Weights of a small mixture-of-experts language model, trained from scratch on English Wikipedia.
Size: 12 layers, width 384, vocabulary 38102, 348M parameters.
Training: a variant of SOAP for the experts, 1594M tokens, 6081 steps.
Below are experts of layer 7 (counted from 0) of a mixture-of-experts language model. Rows are named router (the router's row for the expert) and show model dimensions 0-127. Each number is 128 + 32 x the weight over its row's rms, rounded and kept within 0 to 255. Numbers have three digits each.
After each expert's rows: a language model's description of what the expert responds to. This comes from a sample of Wikipedia text that the model never trained on.

# expert 9
router:123226117098097143120161094149144156129154106144100178143090101159125135127051094118127111113094160107085156165127148170138136119087136133080134170143118170115137155126120229143177132193115095195099107139062107145064122108172118150074099133181163147152090151136211111109075131107150184107125130131147185073146083138186116094132112101095165161123116147206081108152142175131140142114164
It responds to: Relational head nouns. Nouns after the, a or its that usually take "of" or "to", such as part, one, side, version, number, north, entrance, total.

# expert 35
router:144074118114134075115183175146116139093172135069148177203192108138099143150151140129126154110101154148106160154123136189138130181126115089078138141097160064148101149159031114154102160132130121135125174128144140115102151116106156123083119161143117114169181102169171149095121142125100137139140179140167148132109168145109181118135148220111149128135084156072134105141125167154128159168139
It responds to: Verbs after auxiliaries. Auxiliary and modal verbs and the words right after them, e.g. was, would, could, been, and refer in may refer to.

# expert 5
router:101074154131114095056178133081127113131071101131179130102146099079159096098136151164151160096122127155129149126156108101126122063115143073167136125109124122072129170140071114095095149061121110140142147125104152116075090132085128128077085069123164093162172106142103129093192073138141138150127139161154143155157122124116155106070102064141160086160115151162169095109141084126129125195168
It responds to: Clause boundary punctuation. Sentence-ending periods and clause commas before a new subject, plus although, though, but; e.g. "…Linnaeus in 1758. It", "In his senior year, Holt".

# expert 18
router:115129092113093132152059120143126115174106138077123048131109100069123139157171120120118168163077139099202106070120127069201121136128140173150130166091166106117108071116171133107131073146134128110172104086159125130097171137185148151142116118142127139130193153105175108174158080140169104074189153119049065075106167134161133087092180142144091136092122106149076118179069173139122115091101
It responds to: Name and taxon word pieces. Middle or final pieces of surnames, place names and Latin species names, such as berg, mann, ensis, ski, mostly in taxonomy entries.

# expert 0
router:078119155114090135106138153125182104094099068099129100175178135126106124148196176165137131174178144131097157149130097142102124148105172183063149160136123104141148146134153135109126138147155097105123150142092135134102153101109145125128140075137113100133129061109102156059065083130120145142125059116129166102160126138077157118139123191121178137083078152101118156104159079111105132126142
It responds to: Month names in dates. Month names after a day number or after on/in, before the year, e.g. 12 December 2017, released on March 14; also closing brackets and commas.

# expert 8
router:152096161093110129083144128139113135142136117153162102120127145171118142106108165163151116130186147186107110162075160101109119116134138126129135129180067105132152150142163130059147136211102137211130158127130106133116110140082134056143169144097184119087136160112125145156176134149106081161115186153118113119170102180070102139127107122090135089150124135074203152149178137176151176150141
It responds to: Articles and nationality adjectives. Articles the, a, an and nationality adjectives after is/was/as in definitional sentences, e.g. "is a Bahraini poet", "the sixth head coach".

# expert 27
router:097087198122120038136108124097122129092109112131112138137129113137106151144150142130161145128125168091112141200134115148125127124179154141186135086122178080160118129117186190157119104165169179117109116071114185138159131150199107147091098088081078093142128097165067114105095099143084155147198119077108149151045135131154118200147136053151188117162122178066090157079085158101158125101100
It responds to: Year and score digits. First three digits of years such as 201, 197, 199, and en dashes in date ranges, records or scores.

# expert 4
router:122112173161118121130148136147118116124139105104114121113100128137144144146107092129108077142066095138132139118142117161136100113109149123155124120122143181104087176078119051168176174212135123197122111105140105122185112135106084150155103081182174184054150144128123118136181151133172099203106126097122115187150120163143122177129155175166072118095123108127115148100083166098132108108091
It responds to: Apostrophes and table counts. Apostrophes in possessives and contractions (cousin's, isn't, SA's), words like women/children, and small numbers inside sports or election table cells.

# expert 16
router:126174088150145171158120156110096118132131166121130148191098165052169087122099112136140110175107098114122121168128098086130090171150126117167141162089126149131096153129150123123087103064086085126137169122119154140148109142174127059133099134131132114126122083079177096144135113100130162115126108112150079194111116148140137156117124094096157119142100140101081150095064191117140113117102
It responds to: Table cell separators. Pipe and semicolon separators between numbers in statistics tables and semicolon-delimited result rows, e.g. 262 | 14, 77; 10.

# expert 29
router:128095187107128135141076110139119116092104138100104140149171128102158093139201117144124119112118107138173166232177133079111114103101114150121139159113087154140105158106117170227130125077173116168141174115101101129129126113135178194155144134160091121119137139119094132166116157105132157103127141146138137113095145142083136153133124117186166092112125155088234120161192099141124141130084
It responds to: Mid-word pieces. Word-internal or following pieces such as st, ed, nd, rd, pre, out, plus table pipes and line breaks; e.g. st-ance, st-amp.

# expert 22
router:131048183120146110168151167149112091100098113087087133114131139094171145113119129152141121138159176082111121157124149088132127187146146121154103127170051129098142115094095101130125151083138083151123105074109109156132169118191112157104162166139125162062155175074232127160114130069137098158143126094153101124187133145134123135163108110128202108082100110175114102160071100132090108137121
It responds to: Line breaks and occupations. Line breaks ending infobox lines, headings like See also and table rows, plus occupation nouns ending biography openers, such as footballer, politician, writer.

# expert 1
router:151074169091081143092165123156154182128163157186100160063142108141139135118037141129116083147130155178137111115092154155080120217139107058062130115142106126113117185149094105098165114127142122158104158141079094123105111100149164096108130169145116163151087123137123135197064130144125137112113148142134091158179102136075105117149102130088058162203104081168093124215137205161140140136192
It responds to: Attributive adjectives. Adjectives before a noun, usually after a, the or an, such as various, different, original, new, prominent, deplorable.

# expert 39
router:084101057149156184122088123145148114132102136103148129144067178047038096109148110142107170132153133126106174100092021186142192087067140132159115136166190150178094158188152162176051125124125113137121104104131121131134112119153159151140142113097127105113161140137161135136115067145171158136134108152070152109108076138198070163111099186207121140091136117133169109099066118190143094146097
It responds to: Coordinate digits and symbols. Digits and degree, minute and second marks in map coordinates, plus infobox words like Born, aged, Country, and CJK name characters.

# expert 2
router:123151101080101099122114111092148126217145139130130163134144096159126131122114167101134125145158089146168114153121160174111102165133146097098129131123134073126138114110186088151045134167136153131099172098123134108133112137099005095084145121150179077170123081146133130131168107142146148108128156155148131160171099131075135133125127107146100137113125120128191179094064124124173168132141
It responds to: Determiners before nouns. Articles and determiners opening a noun phrase, usually after a preposition, such as the, a, any, each, every, plus degree adverbs like nearly, approximately.

# expert 24
router:145067196108186134083147100157113148091133055146076087069100140128066094129076109134130107119116157128141094129183144176171097088137120143074118132125143128084093139133080130121136131143083095127125080146129121126116165119117197117100113176121132172136104122164132139106090178099122163133159170111169096093098120153166092130170105150117169164176086170150137087154186129150140157133176
It responds to: Institution and category nouns. Head nouns ending names or noun phrases for institutions, events and fields, e.g. Children's Award, Winter Games, Museum, Regiment, culture, research.

# expert 34
router:102121123133122084128127096122133110118087121127127150132158117115080165139122114101119159124119071164099110165167161118177120104138119108119129097135106113159125095101137109142166170162112164120128111118160130128157128118181175129108139114181102120181128172138109167130055119117102091146162156124189096139093148120111142149120146127111230134069099097082064176086173096140101141141102
It responds to: Sentence subjects. Subject pronouns and plural people nouns right before a verb, such as he, she, they, students, children, plus the w of went or wants.

# expert 19
router:169130064128089117137106103138163139115053145059121152173138127162150128140133149161179115113105195130158172127062204192099123129131119136167144163122118173129117156128120112175129084115146145159152165150089144100125089132155143119150114127148156081158134097123163141144178063075150117108083153099189155150103141153085146155122121163199206072088071164095198088122097130145161187155110
It responds to: Commas, brackets, hyphens. Commas after clauses, opening brackets, hyphens in compounds like second-in-command and 17-year-old, plus was/is and According.

# expert 15
router:118141141150131100088190175130126120126143108061145162137175129129134121150051159139139147132076221130089134077134114142072126073142131099099151209111146108099149112138118129120092111016106114125123132113117163119131123114188134174118148131135194140133159092149194124100184152125161181134107044143154141159185122106187156076103148095117174099184176159125149099131133156097109136140104
It responds to: Prepositions before noun phrases. Prepositions starting a noun phrase, often before the or his, e.g. of, at, by, during, after, along, following.

# expert 10
router:101145129138123142069127109129121133080123122193169114076111145134168106062112166137124100141169117132085078164178158087132092121157127154145119117146102183077138161140099187180117092116110089169149101181093101104104157096087205118116127158087130094049139100089112142160117132092100130109111122163137103082161105129169099070188109163081129145183126123168206121148145116133140132108133
It responds to: Political and civic adjectives. Party and institution words in election and government text, such as Democratic, Republican, Labour, Senate, state, United, plus colons after infobox labels.

# expert 17
router:128159050137132130135095120136121111171137179136096155128090121114138163120181058099122152123107151083162131090075110105115151156118129170190126099082166119124135148108154118127134118108150141081134110157159105104151146144121080138174171114144149136150074187111059087112095161126180057125145108071080118107103141083156153157093144100153093149094210106131076121119123153049138093131090
It responds to: Romanized foreign fragments. Short word pieces inside transliterated Asian or other foreign names, often with diacritics (ā, ō, ə), plus Me, You, Love in titles.

# expert 21
router:156072107118163117148088171099112145117127075107067121131185184117116089104090134135094140147137076152185184112172107105154146079112115114154109123130146115137105108114093137137098117119147112121123151129080143115129138182100079171138144115101129133105143165145097131144132120137120154074134156150092095144139082144102137150070179201196161100109123145228133128095107132159111142108140
It responds to: Final year digits, closing periods. Last digit of a year after 199, 201 or 202, and periods closing sentences or paragraphs, plus endings like century, years, days.

# expert 20
router:116175160096161141149107154122119148205163147154147123086155138164105122158209099119110086146152092117123126090100128123128129084132122152154115108126079164162120161104142123153218133168133143114144107133128086158147100128152111135171126146108095169114108102136094154073085131163124054168147121146092098107071075150078122076155101084171095136081059129160127166155136125118083142104148
It responds to: Capital-letter abbreviations. Uppercase letter pieces forming acronyms, codes and abbreviations, e.g. SAMPEX, LTV, BSS-702, Cpl, CB position codes.

# expert 12
router:118189181130162101132137139120115104080076098068166123135127140085152077146077139167144070140149109136142154121111138125184117168113137051134119112121105151060126061137128157182104151080113148161144136129089159171112184096053153148087132132168162085138132100090153145043129132140132127184124159136103188206043111110178104119100131168171178166121134132132097088088144074106102093101136
It responds to: Paragraph breaks and headings. Double line breaks ending paragraphs and the equals signs opening page titles or section headings, e.g. = Goualade =, ==Taxonomy==.

# expert 11
router:151157182155151139150112158125109113120132170173108103125109139158135131159069093104091147132166089081138136100105124150147139124098123093129130063150096132163102090106058176053152103164099168081137100206141122174148095149109072137133140100122052170107107170119143125121153142220146085071119087105123161151107127143107123141154117143160126147157189139216168139153139123102125099127157
It responds to: Non-Latin byte fragments. Raw UTF-8 byte pieces of Thai, Chinese, Gurmukhi and other scripts and symbols, mostly inside table cells of film or place lists.

# expert 32
router:142215122121150075090170111161098139098140148164102151156193084156161107138097143163114122100059165156095110141133139145116106172115135102084155186098154077113108154151094101074119112102106093090125126169114167139120099103192161110120125145136139114149192133161150091146199126127116143129100149135166151157117138079133163112144109062088115104163119191168117090139076091142099137144183
It responds to: Action verbs in prose. Main verbs, often past tense, after subjects or to, in biographical and descriptive prose, e.g. took, gave, made, announced, referred.

# expert 36
router:140091187121115131081119093152112114098112159132103186134090123198092168100064097136088154119147098105051166100155169135147142141109097122102102186151149098120126178170078150179196077114111160140140173143094160152126130118020186120110141177149201147156107146148228168084089109096141152111178194112128112142096131133085078125111162157144142169118084129175091108158144098122158136126134
It responds to: Numbers and measurement units. Numbers in league and election table cells, and unit words after numbers, e.g. 77 | −60, 1.75 m, km, %, million.

# expert 37
router:121094188147125122085114099098101112153142151137148039105082107120033192137164154084153167161109142078118110120144094144166154100143120164116128134099205143134155125171098100140123102183085104118151116096194176120116171114124191041115127133116088153135095091134117093113101117120135084145193159126076116058116158097135118123119120105075099145171110085060072096137182140132083105153170
It responds to: Foreign word endings. Final pieces of foreign village, personal and Latin species names that end the word, such as -i, -ensis, -ville, -aria.

# expert 3
router:161113051103107133181114098122133113166122105128147103104091123103112141150161096123122151099117120098141118132118140101140129170161132128107130148142142109096130028114200071095096129026107165108091138186145138113149100126131150131186130126133067147176082203137119121099079120131132112097108141113127129083071148147166079128116127119147031158118199155143123109148117112170169152104127
It responds to: Word-initial consonant clusters. First pieces of split words, usually lowercase consonant clusters or prefixes like sp, dis, con, sc, often after the or a.

# expert 33
router:134102141105084139149078100106157146124087148150146104129066121129104148145151121115135158123161176107125096164078135066117134154166142141140130081156095131206141140124140182119110116142121156106105151094112130134252122148098049076163116154081095168089114122149097144163125091106164112127134065101094097110100131076131086195103114116126130113099144172061178159137201120187146158125075
It responds to: Place names. City, state and country names after a comma, in or of, such as London, California, New York, San, Boston, Sussex.

# expert 23
router:161115156205109156087125093134137137139192174195120074131053147101087143049123129087145095165115118085125107112162045185132127105132116173105133173132151142123108103135132101111120159101149106122132124132164077097086091143124148036098162108140104112161069087130071067161118210096103103183148113074140121102131166110134159115115113139077064143161187108094119137125169109056084118153195
It responds to: Title words of works. Words inside titles of songs, films, albums and plays, especially first words such as The, My, You, A, Love.

# expert 14
router:122087033160148153080157184126133097127107133077183142121198071079071132144082161129154110107180097172086174093192136098079131070198129125121116178153074119104184086129090079129066125107166158180104076077118138140105099119152061089095135199122077098112132099142096139180155139146099210112137152149115147136197123137108119084138100094119156127179153103114127110127206074172091126196150
It responds to: Possessives and conjunctions. Possessive determiners like his, their, her, whose, plus coordinating and joining names or phrases, often in biography text.

# expert 13
router:127166108135106123118198155109148104123095094113168102116101127129179124082119140148166075082183122115102113178185143064120105143138100134206107136106098166165176113157141119115114155146087114174126141117080090123103125135124091175155089138089100105108140150078166112130134085147108196189089082164141145115191114089139124107143132100105166115214169124071161167084150114099116072134173
It responds to: List and table markers. List dashes at line starts, table pipes, and three-letter country codes in sports rosters and results, such as GBR, USA, JPN.

# expert 26
router:079126082103165107100162117127152150065108081046131118162173109157153083154194145145140096098190113171084148137083131196100118177119155134065129199160171159077119103099136135173108123136154099157121169142076136123130163133079092135114062141112117130149170148154084185122166088113131190148136146137123106138205103102133167086133116135179122093115113155079151097163127138119192117161075
It responds to: Dates and life events. Words introducing dates or places in biographies and histories, such as born, died, released, located, In before years, and commas inside dates.

# expert 28
router:128048136139171178160134106130181144097116137121069102120155120081174131141035162151112109188127087156124125122162158146159138188147084150106116185175145171153108171144132147139150074119122119087129142097039170149164123110132165147098130170161130155113094131137122139165157162111117169074093076159180120150147117143144114123163083128156143142148106125198075116141145109148130101085130
It responds to: Section heading words. Closing equals signs and words of section headings like History, Career, See also, Personal life, plus table header words.

# expert 30
router:124158089100143114126161154158144146119129153098110156150137107189115111138169142146117117143098097099107101057056144096088107140073147115149158084128158103155156131105219118112094118036118132142112179073165108120127109109147099193207134095137096111163145087122145141199157143120118071161094096145127149180073168107145162191139148103123177120131117144025079126075039118117158122101119
It responds to: Role prepositions and became. Prepositions and verbs introducing a role or destination, such as as, for, on, became, renamed, often in joined the company as a programmer.

# expert 7
router:120088158118099150095143102149132131197152171185134131086124133153111187168205132093122147129103088142149110134120129103151142073129119162179132079114139114171152147118089160078195181193135165088148073100183097135150114107107133088144130070113145149121138113085135133153081138124100070124135127148127115081133152116167128085160153086062068104129145078088109142127221175129107104123208
It responds to: Given names before surnames. Personal first names, or the final piece of a split first name, right before a surname, e.g. John, Robert, Andrew, Rasmus.

# expert 25
router:116150024137131139132136137141142115103141179145149146120167128133166146145176137111107134086137146154120120116108146078105160136154127140187141108114091118114137083090188131154169136138174165145125096151146106106153104131093127163149129109125173104119139183121122120113128129135119131141104127117123100127091133112103105126139129174137042140101159087187155156076069096125131127100111
It responds to: Thousands commas, initial capitals. Commas inside large numbers in election tables, such as 30,639, plus single capital initials and prefixes like non, multi, In.

# expert 38
router:138181140120105148192150094118136165122132094145105161122136133119105109117062093130087112110110255123136138128186145201147127121160128102073121103118095123156102167116163143092118134044130148083062111182108110128109126130138206178156148199124096216145134187117133143124121145058129158104142097114156141143097137183127110165130151117194130155113114144125068123146108178131121178087075
It responds to: Common noun stems. First pieces or stems of ordinary nouns and verbs in general prose, such as design, sound, cost, supervis, Compar, often taking a suffix next.

# expert 6
router:136170163146157148110143187079079092110131124065155103129118120135120079129147197100149115122080139151076082178124084087109138117109155120154156159118121140109154156159161147112088139071081087150116178077147129127135160125113073122070121089096180105095162101111149089059194088189122164158096111202120151165186128125161151114110112132128143113109160123088190145086067095075170125136138
It responds to: Table cell separators. Pipe characters dividing cells in wiki tables of results, dates and figures, plus semicolons, colons and brackets separating items in lists.

# expert 31
router:111195049136105109144134138130147108148117173162124146104107109128158148163191111113110156109159111126166104138099142074191137165123117090197132087119123115139130084094157107092190138129163178098136066143175123133134101115177076135198121051091102096125134173112136149119104120153074050113094115128120141096096153113120117160144151103103036092069182100106134149103135129108123117125097
It responds to: Surname first pieces. Opening pieces of uncommon surnames, often starting a sentence about a person, e.g. Sch(abas), Mc, Gros, Tar(czyńska).